config = dict(
    n_layer=12,
    d_model=192,
    n_experts=8,
    experts_per_token=1,
    d_expert=128,
    d_shared_expert=256,
    activation='gelu',
    moe_layers=[0, 1, 2, 3, 4, 5, 6, 7, 8, 9, 10, 11],
    router_score='softmax',
    normalize_top_k=False,
    routed_scale=1.0,
    balance_loss=0.00067,
    balance_bias=True,
    router_bias=True,
    init_std_router=0.0266,
    lr_router=0.00193,
    n_head=6,
    n_kv_head=6,
    head_dim=32,
    vocab_size=16384,
    norm='layernorm',
    norm_place='pre',
    norm_eps=1e-05,
    positions='learned',
    qk_norm=False,
    attn_scale=0.177,
    tie_embeddings=False,
    parallel_block=False,
    init='normal',
    init_std_qkv=0.0191,
    init_std_o=0.00391,
    init_std_up=0.0191,
    init_std_down=0.00391,
    optimizer='laprop',
    lr=0.0025,
    beta1=0.95,
    beta2=0.95,
    weight_decay=0.084,
    lr_head=0.0132,
    grad_clip=0.5,
    warmup_steps=267,
    schedule='cos',
    final_lr_fraction=0.0,
    batch_tokens=131072,
    seq_len=256,
    doc_mask=True,
    train_tokens=622600000,
    steps=4751,
    dataset='wikipedia_en',
)
Below are experts of layer 7 (counted from 0) of a mixture-of-experts language model. Rows are named up (a neuron's input weights, with its number) and show model dimensions 64-127. Each number is 128 + 24 x the weight over its row's rms, rounded and kept within 0 to 255. Numbers have three digits each.
Before each expert's rows: "mostly gets" lists some tokens that are sent to it at least half of the time. This comes from a sample of Wikipedia text that the model never trained on.

# expert 7
mostly gets: ", the", "The", " by", " by the", ", and", " with the"
up0:170095161102125130130149107124137123085176126117096107145141127125108154128197159153130132129130154129094151120121138125131125159088173166158144076132133126123091104132135120111118147106163125
up1:073079101139082126098119129148105149126144176057161119152111149135115127129149122126165092107155113120096103096135125106148108111145110111141117130142105100092119146123150197137125128139149133
up2:120159106131146135101080123126130130116115154122150125154131126098111099136137122127125156115130145131130117108138173097194156136117116127143068142134114121142154203101126137130139120101139118
up3:130122117117120110144125156136102138126140154092159175131145136130125128128182147141129134144113129122139118129124171130110083082118073169127105137137092147109137158139117077114111144129145137
up4:141166116128179142150090103112162148099131123168134163101167097132098108080119132119130151133112110090121099097103102135127140077136112122113118135135116148137164152124166135150117135083095121
up5:124132123127124150127149108118136094088166108153087124135097120097170117124164115112106151149118135127142084118120089120152134125135123121122173142186153152133141103144137093132149131162104143
up6:106142151066119146134152135170168135126140139130144128139137138125164142104092154105142154162133138069106136129105128141155146165143106096139107170139084142104139114131144132198150120171124128
up7:110132115113182121110132113087133093044142098158116083138115123130142127089114156169113157149126159146134125106146106155122151089144137104113113165138132109126149143116126135118159153110126163
up8:084136114118111110121143148095127126123145153165133110136124100119123093143198156114140116118139145073072131097079137114142115155103112141142130141189132084116062120131132115100168139131170172
up9:124110112105114150104145125106162129128168119139140130128118146160153108122108126146110153166108134118158094128118134161137138114163068140112117131117098110128142167113129129171159142155090121
up10:098128143120092110146081108167113146097131102095133121112109158117165082129092176123123091136125113111120095146133123136107138161108076166138086134150086131151123139125134179138129180159139131
up11:105112105117118150107117145169084142155148169147146129141150133101139148161138156105104160119119124141098115129150125144155108136124112161162103128114148108105096151114058161118137144159101120
up12:154149141119155154081157155149103097163115127142113128116154113108116121128146152165171108111127129101155094121135156160135110122118068114161104105119127135111144154100122115145151145147176148
up13:122163109166146107095139188102156142135132145128117128127092146117123120119167126123127130136118123101122135115125153123100118115124102056159125112155116073150118108134117095141180134143152163
up14:100101115099133109131107165144099152134144163104130135134113116170129141121152164151169096154114156106081090140119119099141079147128055135128123148128098155140115115166121155118144152144136078
up15:120120100099143117121168196089126124081156135143113156144103087151124115113143113128135123131119142120147124148115128132163138093116126104094146192135146105157174130149168138063164146184128130
up16:110129126081097162122108159130133110161108136114160155125116135098154153141093140133133109119141138087140163120146141135118114151149071105123085114135083157126210141111135097119124155140128132
up17:083191142085112106116124131112183105121136089093130122116126117139113141114103149140127188167105132145154129177159100141138183117139090106099114153189143115128119156114138139139169145141120171
up18:086137111114081133121146133181175141131196127136123076132135165137123124093099098139104143187114143119144104167136101159124161124156099143130130146169135137093140086106170125148177116137106148
up19:142157130132134151145132148146148087088106124134129128140132111087130102080068146132149134139142132152183146116188152154109101161161157101080120107161121127112126122139106141102137113145124149
up20:153120087167131153122109120103137145121111125113095095152121129094153130156170121129129129093130124114153144099170136124143174143125163129112092110173124102128108108128097133111137143111160166
up21:118150088100096104094146170132127114121138173100126158154166122123081143141217143146152061131131139108121148127115172107139144130134117120156123155108139109104079144118129100127083105126155077
up22:171113112109092120149137150104149132125075131168151159150093129129175071130116135104101128113136133135134082134099150144136117140104095142122083141163116159143134140141127144118121099154107137
up23:099128112148121128147156168145124144104140129093113136151099154099120176128127127140172104133137142099075118100125130123163091147111154144121120074096102126140120111139137143118115163166140097
up24:131143086135128149115157118082103086069142111139109092135058100095123146120168148137103131133136157102114123127101122118129136148132094118149107141152124113140136136115154131088173147142158190
up25:112132083162138136125132133127138144134187108107137133145115151114166119176181139147162122167096151124138138107102100121140087135116124106129139104152096105121177123137106131082146157179145113
up26:123121104130110147090148144120156145114148165094128124157098131134165131140100113154108150122122120117106098164129104102148144163125112102130097116171105129103129128134131137079184099132145201
up27:108151130116153082147142138151127131121136114113130113122106120117219110124126140148171132125127149105071104137138121076096168146137117115127121132133136111130123119151115118091129152182145115
up28:143131124106090139103106121126142114113129114102100094162087105138153128133179127101137151160120158126129136133167153153129137107133139110120118151093144117146164125134133147090098118121127105
up29:144143124119118114094064112140131102108130156115153139139114158122155148169156118143182131122139150125102135100125106136111115161148098104127100111089167130163154103128129135140162134149158143
up30:091160133149143147122140175137146147102123113086111122133080122106201136141126128125161079112122146148132140109161135147117112150162148081140127099142091139098164173111085136105157109167125146
up31:133127131110107113153070151166092114125114158106096067159136148120156105112133171153127146190103158080093099078135105096127115122096078130162140141123114133139144112152120116130144159108141108
up32:200120132170153126125126122078115119140178111123125115133154119143110134146108163161110164148123113107111136147117058149121173104080131118172097131144107124128173117133138132119144126112121099
up33:130155142136091135153128153151105136104139138098097121137151159112191097146153150153096136123120130071116119121140124102116126105133076143161104116144116141123093125141105137131198143137135110
up34:089087119121132161128095101139142101127110137128163094117117136168137140109155149135125120166108144139119119129103089119132143154137129114092111172111132121110105140125131086129175172161145143
up35:110088054138110116128070128158136129127092094134130127154073114130153124153138150121148111139138120108093108108125095099100104121102095146103101135132120146144145132134141101173141102142101155
up36:158122121138165137144126159125157139084150172106120116166136109133189116120154137136162135149116163128056148104101091095158117135140106083083129131139121166103110130153131119084105176142158111
up37:159123135133126146087135107135145097115138120133129098147110135127135047070172151088127154128117157102165137110162094139121151170103107129125141135110105111123098077119089101111120119123158146
up38:106118094122099095119126109160129090093152114162112129121121132145104148111130131146117159149126131132118144178114119107135220126139072131128119153129151109121095101113117097124133134117115167
up39:133144130118130090107165163119085147123139158101102139124113103120168095112180165154158111140126119109106077126120152119124121135123099142137104096134096127138122123116108111135158096125110115
up40:101107132108121086129104160133102152097120181090112159161126138123165122135158158152165114115101128101069119109118140060102094114097072164116114086112096119125164106140097117152119170133130102
up41:143134113122167134144121159136116106163131109107087140123157120090163123080131145143119148114119110109123136139171138142156123101116119153119108124132117123119130125108094091126114087135124139
up42:140156165094133159142140084129134107118124112132126127101151076151127152103164125141145173154110122129163149117151101116139132119080102116162121134101164134086105125123067101112163127089103124
up43:076149119106121120114092147123165117129095141137121148099132143121180130092155170110169130132109132113171128162121091079115164134146104092119105148130107118117138126133147109134183113134139145
up44:122126126080111127094117150144139163120148155087088106133113080150139134142148129143117102119136132097106074117114163130126129140120132121096120133134113098123108125113072133112098134131152117
up45:142116133134126098097123085143126103104120117098057113153149140115151115150109169106120105137113158105136116104122110102133103145166125138127111129170120168092074122140130117155189120166120086
up46:181100081122120178140175132116132133127126180158137142148151099122155112122154119154139136100132116135087115182134111104148124126129060110096085132135115157140145101125129124135137145134135118
up47:133112108099113105102145183134117136147131136126120120125104140154128123139154169128080077136134132124125100130144122084120103125093072139130119137124148175111084107141168120104121173161158109
up48:121100120110050100109162098153157142125138179102110110141053147141156145129154140142158095151105141141131164088101143109159116132170124096116136145174115141099108114157148130136155140149152162
up49:164099141111144143139136143139096128089112122109120094137131137171138144112185157166169150113142139095084079122116128093109091136094119121098066116139121183119133118157131099109110129131141149
up50:113171135171168124130111125103146156131130111168148151136108127117130120105169099120109150120104143137127121097119092110169133112100130127112110114119128119132191151104125116117113124117107131
up51:121132132146096103092178161121126123121142146115092119141135119123132155139157137138114142080128100147163131123164122129108140105139088097162110123158132106077148098141104136112139116112121175
up52:087125136045114115130134131164164090132098083126118094112110110159145079093118161138142137172101135126107129150178117110146139118120055139125123191146127152119142106135099108135159137127117130
up53:132164118163146118126150161094137141118138123140116118143170144128116129104161098154098129136110132153156144096159108116155115109093121107180100146150144125130158107077137105106163117101118117
up54:109092118069165124102155112161124108114094155128119119093132139155097110147165146113134151128121175105154068112150113189137109114099125149088090162171127163175131131138172151101113104113128111
up55:122125108146135102106152150103139133113133124094107147151118117139140150167165130158156118135119146071089141124112129129164106161142153082140106124151080119098136168086145133074174115123153161
up56:113117087136128114136101179133124132136122162105101132134125168148172139142102143143109099151123166114126115130123153099144122147128111159149135142130177099104064100149091154111155157134155132
up57:148155155088124154110119158134095128143096097127101133153110140136105106124182156114146079138108139144114099104100093141125119114083104155126159140138116087152092151140129149111174163112118145
up58:057122121188110120111138159065143135076136108109136107129141150155148111165164125140158096113114111132127122133110115100138140157135115107119139148160105132148179114150127169107151150136152121
up59:132135098130097118124134157173126123147123144071120094154080143168159148134121091109103148118132174122129124117127073158125142141109175116110125142096154114088117099125138110127154160124131123
up60:131143112138137176137121202114163123159178174118131147126128147165162120131132129146136110113111156105092144146108104076179106109126129105107127138177126078078109131135105102097123144155126099
up61:105150119165113081115102120129156151102152127075099130158106115184161107126139098174139121121112138154147094154129132151137120130140157140093140112151131155136128126069135123120128123092119102
up62:102190138175132106125139114085157155110123153120111147153142144160135108121185115136157124148123116154140138094147160111170153106160121117091160143137109104123106136135132159119139130113132123
up63:159080151130144183079092117117091156139140137115135074114148110156133107119145127118150123156108119132101120132152116115140125149114065154081101145154074111125123105132160132117170112115125086
up64:135123079143125118084131142126146112143153144125106141166110136134147117170120141140149133121133169131119110134104078086152164107157148122103146133157102127162125156134118089104100099130113128

# expert 3
mostly gets: " ", " in ", " m", " h", " t", " of "
up0:120117146113168143128135096133104089141136149104140091095125132113123099082093129144170111181121144112098142159159110136162113131103101126142108103107119098112100079133083131141160150099157123
up1:118129150091115141133101138148159128123129105121141107132156129133163129133129147131166151118144124106112120106142083116134155109148121118119083125100138068136121133140161190130170142122134161
up2:120112133102110117120077128163115126112152133131173148135085124123146168106125194136143124141127176142121166153099100136125085129141151127095109099141118174157115147154160127141074148139125185
up3:116146116129109145117172165127120124143169152133159121160146154117097118115156109103108159128131160153097159112112136087149119081138145165117082141127141118096116121078109165115101115137171067
up4:099083119095069167122095134130109085155141101126144110124115114157094096124123115154151119101130134078099068075108128112106112134155130172133121137137143137172149121112112105063138131117148135
up5:156103139105172132110145094144148091151135161128107094090136133112135147122116154126126128175105134149104092095115100133167144157119160133134167139125108136108160110147112131162156130064156140
up6:138165106151122098112145063127111143129141132140143114123122134146135097101168116074120113159097139116115162133168136119132110161158107113124110165145087124101114108156112119103125115083129136
up7:147101119149144125121141157117095153092115111116183118148100127162155114132115144157110149122144134121120134109150077127129148139126090103179154113088105124144116109102096184122156123169115163
up8:143160124083150078115130139130085099125143101112111064150159090181094151108152136132144155151141156155173092105122092157137131108114147160103139121111135095102132135144142169132134159116112122
up9:103083107164119123118106095124100136139131212142161088156126144159121137102147125119183118113127147143096133146115136100131123127107090143104102105159097111115145127135102128111158120121141118
up10:124145095170140107144123134161115129152107156107107135099131128104126123101160114130098066139128102087098099099118127089111144128127146118160145141131165161145168087141178101150119125115120114
up11:152086123122149129126124115095144115053166143141150112118130139134145130102156131117164163119136126147113115132117137121137125140130085151121115101089149160153102137144110133148090139188114156
up12:129101116184118133119118165110124115099147129096124107144144156168116102082128146146133125152128110126105130152110095124122155092166110124158126144077140122127132098125145115135144158136167125
up13:119101129138128086115152156058162137166099184127113171148145117148125132116182141174128138125116139106135126117120102112140151114132140112083134177176081157107132094125162084111130116123150112
up14:133095150122079123121129162134111106093136162122137118146153165124110109118125135161118099165120134152109123142154103142107109127126160158161153142130138124150141090147115145095109122093185122
up15:113090131129125086118121148139099121100134131116146157124117157134101085101104129118107110160128132144094125148159137165151153158105114146094177176103109189129123128146127160131125152139190111
up16:177141156135099142144146125085108129081116109164076143103150108135147110081167145179143177149110170156103108082140161092135110130107120115112159125119145143128137123120137082128123107167140176
up17:113172110111155136118124139127129138125128119122094065130142099162102113091144130132138149142118109082096116112123108109156134121154164116110089109097143140116161133147104158119161138114102133
up18:104113132189108122140102132152105126143092145120104124127142126143122119118121171109110111127153142115085117125145101129106126144129129166115143087135127130170140127107130119158144112144121104
up19:111172152129135107136147096137119089126110103114126119096123175135095114070114131121136184098104135171123118145149150145139139091093160139072156107121148114203129110112105121192117119135127164
up20:154103105130151175127123117100152133128121111140132136143105116110114138127098144121121155120127105121121134105121109120083139128138088118091124119084076099131125107151113084093107127137142143
up21:158109118138063154129138156141160126109080110128084149146168167149167116170128116127168133162115123142137130131149045141138164095173158106153116169111136147123127100136139153116123113101111151
up22:118063126102098106109121132134144144121107132139088136165103156146116126148144125130149142080132147100073118145126136125114180077137111113115119139132154099128120127111149138146136163089120127
up23:136151119112105106135103111113117120116171113135150132137104158101105088146128144118117141103135146074118109125144090109121153129147145123129135119124150083139086125152119142102134156162138112
up24:152079123135118115117085115130130107119109171127196148118122123125119124123132159113096147097109143110143174189136103140159164137145111148118138129126091148148082105137111118139140141143139172
up25:156114081147108116115108148104101161113100129121091151166184158183115147106162124115084152130112125144073093151155084115124166111133149143128137121133114145110125117120158173156177116125125154
up26:122127132120063131110152096151140078132157131143094119137117168121136137154152134104123170118094156138092148149150137141071127110115105167095125165098111107131143122155164139079093097103146136
up27:090123129106159160130149150067154125119142108146066111138163134117145077092150162132100149138113151139131117086090169125151088116088098144113140139124091116165116139125091112078125094139153160
up28:126129122133130162124129117118174116134101085162127162167146112129182145166108132148108118121113135165131129131132117111127198113135142093115099135124143138101126147082136139122139135087106161
up29:117142125083131109104144111145136131104141094158154099123142180119147135140139130146132108148123153140099148080135110183164136119139144137099105115128128150132131137137129118125114098112111149
up30:126118128142104171136123141116116091108115117096111137141123096158087127147150125128118109124129122117125121078138139113105154158129124131176019162124170125123111100120124130096159124077094115
up31:100094118122131120148154128122142145090172133150132122112148149153133106074120143169155159144130145091090136116114163105130066146109090164156121134097122156110127131106127107147134147136125160
up32:132120109145109113098133160137124109097127170133148121142123140100089171114147145127132130135138160090125129135167134112156104141133107121095129125118112136108122132171141099166140116157165132
up33:105156154152135141131105118105082095127124208123131146156130108147136088115148123080103160144130142079114129158147105081170130150135143120110130091133102153140147096115137142144120080126193099
up34:122145146108084114113114102141128119112148126133074127110070123167139148142136088155141145124091163160126127151149097154141134137145154146145063147136119131151102131110128156191145127130118153
up35:171179118123092159126140099110097126150145128130118165111109131115171109142089119124163144153114137077130108076134108112182132163131062123200096096117121133140117119119089120132139179159137179
up36:101124113146086150129112100148139077143145144125127120122135127157103131137161153088119161139133130101086094162141117177146104115144126116092106139127129127142135118124133116163160093137144133
up37:092131154081095088123121129115152132101140137150099103155154164142163098155135131153150096162119137151106144130146109100127158095140160101115100155147132104119114096092114166125136158096147160
up38:137134108139106097116105121147127139127127148108158103161091129151124124085108124096118133145084159163104154135144136120133108121129135124128110116182086191146143130140065095131100115126143133
up39:146121128149132122127123186128128150168146159108162093138162100140153129137152115148125114149133118119122147117142108102123141161105175130158110121101086169049138127124090128081136128096130096
up40:089077144132100138118112137130136153120175092131085126136118152156154112150171117162142135156117121140104141101159129098093138116113150110120106140153110145143101088149153165114142108086133125
up41:138133119103124151088157111149151105137156126137099137137098151118159084135149154138141124098123131092117163115109135125113161130139142080138125107103093133148174101147128137092105159121120098
up42:063137147118112125117147119127106105141121119155104120120136138100160128130139163142099147132113140119144150112133078139133161132121137126095111159146109149096115155117103131063130125106148120
up43:141078134154131071102086074139147090125151155134132107152107175149142115147130136135116161111130130131134116141110139152104104151134157153124107175140107134120116113163123152140117144095139139
up44:115119147078133122129135131110101093162160117119147103111120120147165085124126126112150197154124174140141129121144083175124144131110121111110129127117141119109127118152083126098151128099132181
up45:147092099139129140115107141125134104116140134138147176139134106128132142109127165132145144137135140122068092100138140154138155156137123137089113128141127172144099156138127084136124122124177149
up46:119147123163112150140155163150138137077159161158121111138124161123119138100141093143121162138128144169126139150140158140111122144182122129151113123085123143148096135122147120108095162115143123
up47:123161107126151162134087127120113092110166126108109150108147117117171096157123109139169117119140125142122136095116137117125156177143138112115134126129125133169153116145138087064153108085123101
up48:147116106134136147135176174136110085123093152135125107126147095135058142148173117166138132116121123093118115116113100119127131139111097109168118098143124117107122150146104077094141119111141153
up49:116140139124163170140139141153105115091124137136151087101104142107146114136139134118140144162123129100120141104150115091151143076132134149132107129092170120212146130139117091174156163142137105
up50:122110154121114155148138116101082082145180082128121123113111107195135087098120104137119110118144132087129135135143149127117100149139138149146108184100148114152118084099109109121172118094149140
up51:128071128168186110131137123131111153118127132133137140111155139128156084134119151133106143150120134146097119128153148137101103108139141115116138131146129127134111133148075126122143170122126118
up52:146143125130137147060141091092105159095157094145094095155173125102168127092114186141121133132112110095087130125117140130136121110113110148186139076106116077121121145114128120136098134170127142
up53:157090150140169119109114110130134115115150162132120154136114150120152106150119154107108100134135148093102166123077177112133111134131125100090117138124105171145138116158152125160104126087145147
up54:180117133151117106130136137110124131122149138097139112148168132127080103075161132083120119138121122118125128179130137119109159084164119124147122134124132117111130099141155129166140123138147123
up55:139127142097173111137110153149098142105135145127126067123145140170115144135098151133109181162118139125146120126150098121117141112119146148121149170116144127164124098101139143123089159104121143
up56:088127138127089149140119118148106147141094193110144134100123124132105114121107146153103098155136168100136109155140118126149100136125112144140105122167105069124117119116137134119155121106171129
up57:134177078127125160138168100139126161112137096163125120132119155117142139072134140096136152114107145161098117093133129089152117081092108150187119125121133076129164139120105071129109151156124127
up58:153104128125118131104152132113100085146141171113141124120095170131170109130124115124163128127124124139155127107155119179162179124134100107151075090128141125146068141159086109083182147126167109
up59:095114140128141138102100121157137100132142138150139119148164128107128121125140127168118120123094127148105152098128110159212122138104162134119164148156131112120136114131083147127114113118129137
up60:096145121153135160076117116127160109129129118168177128165112132140161112118142143186148125138114137084154134087129117149124120129137126096113135094154113113154108134152156140124139152183109179
up61:083118139103126102107157133137109116137085148142167099153125130116138149122167119146145090120116139088107155081112163129154109138123121128108136107167120134152162137161104100118129125103150159
up62:131135140127153133146125158115101102148093136154119128120129085179094152152109121141120118119101124165113133129143133072146127139112141126194120145154108127121132114122145131115190144186135181
up63:130101142111116124152118100118094118143149149116099127097094162128140132104101118122127148120123132104097128149117145127140081175128136145114102129087077140115128116152059104123179180148217110
up64:146094126156138138123122139113175127125100140138079143142180117156127129130143107137176087151128126153115159124142110107173152126175141107156097112109118126161120161128156069130123151094112107

# expert 4
mostly gets: " \"", " de", " (", "/", "(", " '"
up0:171098137146137110142132146105123102107131153098127146139130162091112158127073109158159081119139130102075141117134091091147112129145161105105099119120163119126158113114128077108128170158147126
up1:136129115117138136143087147128114116132159095119141100104148150151119070096136116154137173147151134101093096121137062118157122128149094174151098137093119123105101136133132119113105090127128126
up2:130138151133138093112153096145111052145142135132131126134132105151107112079106147162131122117126133092109144085122112148156119161154097085140130148173109119133110110111121141154162087173162097
up3:111113132109146138138100128142103093120123106115124163153135137130114156128145133181153118099127149154101124147147121102152102182106139123160121127142120123120136173097083106139091125101142109
up4:140102152138128155114115118159142115125104188139129096147119099131142123130111133117123159147115153116129120152138135136155083166147135100138093109146107108151131107163112118095126118123112150
up5:147116122127127081146102075159129142103144122123126151139124131112151087087145138142143138119087122136135125170108086124108122132164142124097109149101135118103151145093129122153102110082156131
up6:120106162129117161145140159135148104093142166122127101122071109156167127146116135140121111124121153115133106103136145124158152152154117113118132116130104164162101144134078113139163152122160171
up7:084130138118117144122135147156132119138108157124130146135134174145123133134133124071158087180088150138125153129119176127149098157160169109112142104114120119139132156140118162166169096117112145
up8:098108134098118120122138170137143091159105108103132147134077150135113084131151132123148131136130127112137159087109123088165116185160114091157118103159104156114129119129138124144167103163155174
up9:101144123164111158151123146097128153133145144132133136103145176150095140106121134171104114115093136108126137111141129110123161159127121134102107123095135156132154156136137119160109093095139114
up10:123095145178119144124167126109160063126121171109085133151111088114151154115119130113112111117125129091113121155155133076123080135135161101101136125172128125155104114146160084133116115135133129
up11:095119092121133123122149123106099132129161117129107106116155174140141130098127125150129140160132177157129158177146136109145113141100092100113131117109149139108105108137135102168102132155161142
up12:144104103127089112105130108132129131130146138111109147149174188154125145104117143133131146108138162102116164165119142115120129169159158118115126110117120179144125083119168121114176116129175164
up13:097153141137136118103104089137126100130122116145149087112176137160102066075141144147131115138116104125119131168153122122177147145078079122127136131148125094091124092144143137123144130137144131
up14:149089150135101127113130102114129054147130147138106091119114143152134089125100167128134163107113136142107133165119139111145132155111116112099111154128106091138133109154160111097160089120160154
up15:161118135165124155121127144131157122125166135151123132125124105096110152077143158118102118116124120148125101149155193111147118174095092129137141115129110128161141150135101113130119139103168096
up16:116115131120144141111137117123160139105075135115079128134118105151171145123160149163172098120113140166129129142143155084121142120159138067109103098121145089120130142161087122124172139168170153
up17:102123118159138088107160112110100085111151165114125118110124144145166167108130129131200161164124132119117138106124084113134121084117124127121100138100144106123136135114163094123117140123181169
up18:095172119091127137134119130091110166114122165121120146133133131122116131117141143133137156124102132153143149052134124127164105116152149143133120165089130156105109105113127123135068110122158140
up19:138119133121156144124138120106108151118161109136107124143084085153161107142119096144148158152120125106158190201152142071119111157109133114129095164068129088105140111108128112113131181104128120
up20:116152144116142140129062119161079073144112170127093104103133171134133127119112133129107086162132152110111104189161115102129120147135115120141107128152143140089157063104159156121137138093106126
up21:119133140138120138148136120123137123088117187100148123124085121110137159119120138094120109112133126157135108085138139159131093171082136110147135108162080125121129100132141120142111132137197181
up22:116131148161154126131143094114111126127164094129110087146152129182179081069129125128080109111125145174119123151122116116141128127120117146130166097106126136117127157119138086146144102151123120
up23:149084115110120137116110122134084117149121159100125122140129169132124143130151116141132135144123153114141132106097118103129138128079124147109116137178091064073134125153145157113170165104167156
up24:103149158137117126158126087141116097105129135129122113136104166131122115147115141125106125130141163133125104135155124132091134150144142127091113122173150116125143106116123126115108125107128134
up25:123164082136114136140133134113056135081115139157132116131156165109152126112189143094124123153116113097142162110158122123116082118170111133102099140126120117145115124103148113152138102121159159
up26:087142135091127125100097132105131158130098146136120129153158106156148074114138147191145157122103136071150139129132105115126120138202111104142087102131128129091095127144109183122144139108143128
up27:100128133158118130091108142179147110111114100123152105108123126120114096095129152135090142110138154145109121088154099105135130126154123138132103144140120123162134112152174094155160129138121121
up28:133097168096142134132170110092109100138102115089143133111131120144145169106165139131145150139127142081113140128117115092097105162152145086150106140155117115143136095155170110155149144156137149
up29:146119131104096102100124140135145148127144138106118138131106138134115117097112169130125132105112130156130129137114160121156139145112125106195124103093104175146133125128133128139137093148174126
up30:121141148169121125131114126149103075131123134171107096133173153132113092123101123137105109139106131153108083125134110085139129147127084142188137104116128124164142122138148131093120125140120092
up31:141124092092111113132145138148100134136124155112134082140167145158155098145129137152161124121118142132116082098122132100134151158140076110121138114141105138126106127193129141072113148197125108
up32:103101138106133162141142149138139106081115187112178128137080094114140135102118116167155138130123162139099110099118143124141083149146117088115073135150117118108108146150108137153178145153166152
up33:151075116096140141131138174181130113106150104126141105085069131116128129157107141102169087142154121140115123114111117149128124175121148118101127144135082118107104084155124085195162147169119147
up34:137115137149150136143124100108142128136142129159122157131110194120156108123109124122160082138105126134114147090116094104129084133150104128170115092139155127197123126116114117139075126165190107
up35:123146135172111095129131151121156169106162119124142118116158126113166111131103126167126078126129141159110119127115157134176121116094164104108086109122142119160104144137092096132123131132146171
up36:096108161139143133109135099136108121075131113156111148144211116158159120059125185113134135163096153163101137141154135094109137153096128191090133092119129140129138152112103137125098109079115120
up37:152141130108118134086119154141139138119126113141128160135129081123119189123111113165148135126128121077088151120143134139091097129139088096110104107127089152144134116107165091136132144097132188
up38:148087157124121143108113127161120113165113161144100100149105092144138131144141146162160171119122124111109116107136135139088161150127156113135138120079141100136107115144140136142149136152154160
up39:131127135149093124118137098161104116120106132140110144159147129123113147099110098130150145095129116108115121139147090119121090141114116068124116118142145100101135140153160147136127163100145167
up40:099149116143137150091112128119135121117156157122132142148185169175152087109152135126171102121142141149123144147143122120109135145160109149095148145137111121130119066138120138117105143110133134
up41:136097125140073133076104124111128095147106096138076148141125177150121124096192144126122105104106141120132176089107131110169111146100148129108105106136136124179136121131138173163166133130179158
up42:163092101127115154138077112136182114110062143098080129132131097156156150103138148113122181151125133121111134174115136084123126165135134101133113127099077179120121107111158128148180118148101111
up43:116094134094137159152137116062128132134150106149133107123150130159127119085126111162144170135094155073111169168160118120122129155130137101106055116138118152107142123130172081144157084163095100
up44:121119118154104141146122131157131109130109158112111121121083080109162148131137158171126146150130144147104135108122139113168094138142124082111113103171124107090109118173087080139175113131150154
up45:134136109113156107113133115127129166091120142092156114117168122132118145123088107139184099122139145175151159142119132136187107120134138132086153118124104127183144107108132176168107087161143147
up46:133102139126131126123137134110141116116146166119147099127110086154096105104107186118107134136115140104114143145124135118120172133142112148092114156130122139166120130125151083146160134130181102
up47:157100106167154106080113126157108139133163127107125091162149100129086116116150110170151117115132141119124139123130178087130123162085106130139124120087111158090148110124171149109172076114136075
up48:131110135151156140148100144159143111118109135104144131117135129110126137118113156119135121214132129152093131131127121139134096165115135172116114090126091113119125146163108124174095124138094137
up49:137107145141141160131098116151117128128152115126114115135127080162147112144097104103108169136097144137124107181148114133125135129109112120153146116083141111177154084123151115111145126165131157
up50:121162129127098162119171163117176172100148149115116159145074110175192150117133120150140148086104135078135128119137135117098127142110113090121119161167113132125099089126151172139118138088101155
up51:143072140107128133105157142151145135128126098120152141146185160118106130113101110124143143105102127090100108109098127113128113159086148111107116136183125134160120135136188121141122132144124188
up52:141123169105160146121127168115082151077146144097157140128157129116101085108123148135143115108128118150113129170155128110127092131141149174118122138108091075144130130114119092173073097110130119
up53:101092143088161169141117126134114106089099122110082118139112128102182155126152120109160150124119142104132144175096131091142102159131109099143061176113094129111151102172132104162180127141135155
up54:099129156147072133130137151093152130126081156143133110123092145134123106144125183099144119131087132144116154134136127092095142152128148094151123175142134133072106092149122138136138117103113150
up55:115096103138094145105079136160133133141167139152111139102114129156101068113142144144119126153122141127110103184156150101094148141119102084163078123120157148125090123138164100102121128151162105
up56:135121124129137133125110133154159088109130130157100129133119142119122157161114134172158126187131154125065094140165150103143126127135085114135136100094130118135119092127086086151106138157150141
up57:092115101112137147139089147159143120127146149113122117124164118135110143133140122153152115171149132164124147190094159102145109139160131098138080123103116093129128111145151166156143141102126113
up58:138121131149130127125148114126146162132110106154105088124156098139113175084175153113155169154137141117102099142124137125135143137125150139140151109123132137194133163124052114153187115142136139
up59:125165099100143122144110112136147126128103136119079145130157147123090159115137136103157130129103150162149156100070109094132112129145133099116134146114120138145135171079101123104108089127182125
up60:102115130086127111113123089142132116140139111089124112111121149115135090114127104165168115134126138180114187198127133115115102157107147131120136104107125156092126091131127173154101117104152107
up61:147141093150110145150085125105101148129140117090141151120152132129112165106169138149100149137099118078154147166129114130084104125137153093191117094120122149118129113146109182113137123099147124
up62:126100127123087090140092142148093141118111161094118104141109141144160105114100121106170115121142146110108118116114176122117128152154078107134125126187076135100120095133180121125128150155139148
up63:115116144154161141124129130131135134130117137101134103118174162140107162081123169145150164139129139168142160077136113148120098130082111143146099113120148100148121136126149142167173121122141137
up64:122112151093123129126121086112110086149149155125153099111137083157118118135099151124134129136130134061124141131127136123159140179130116122113113137124112127121100097147165151138168131182145144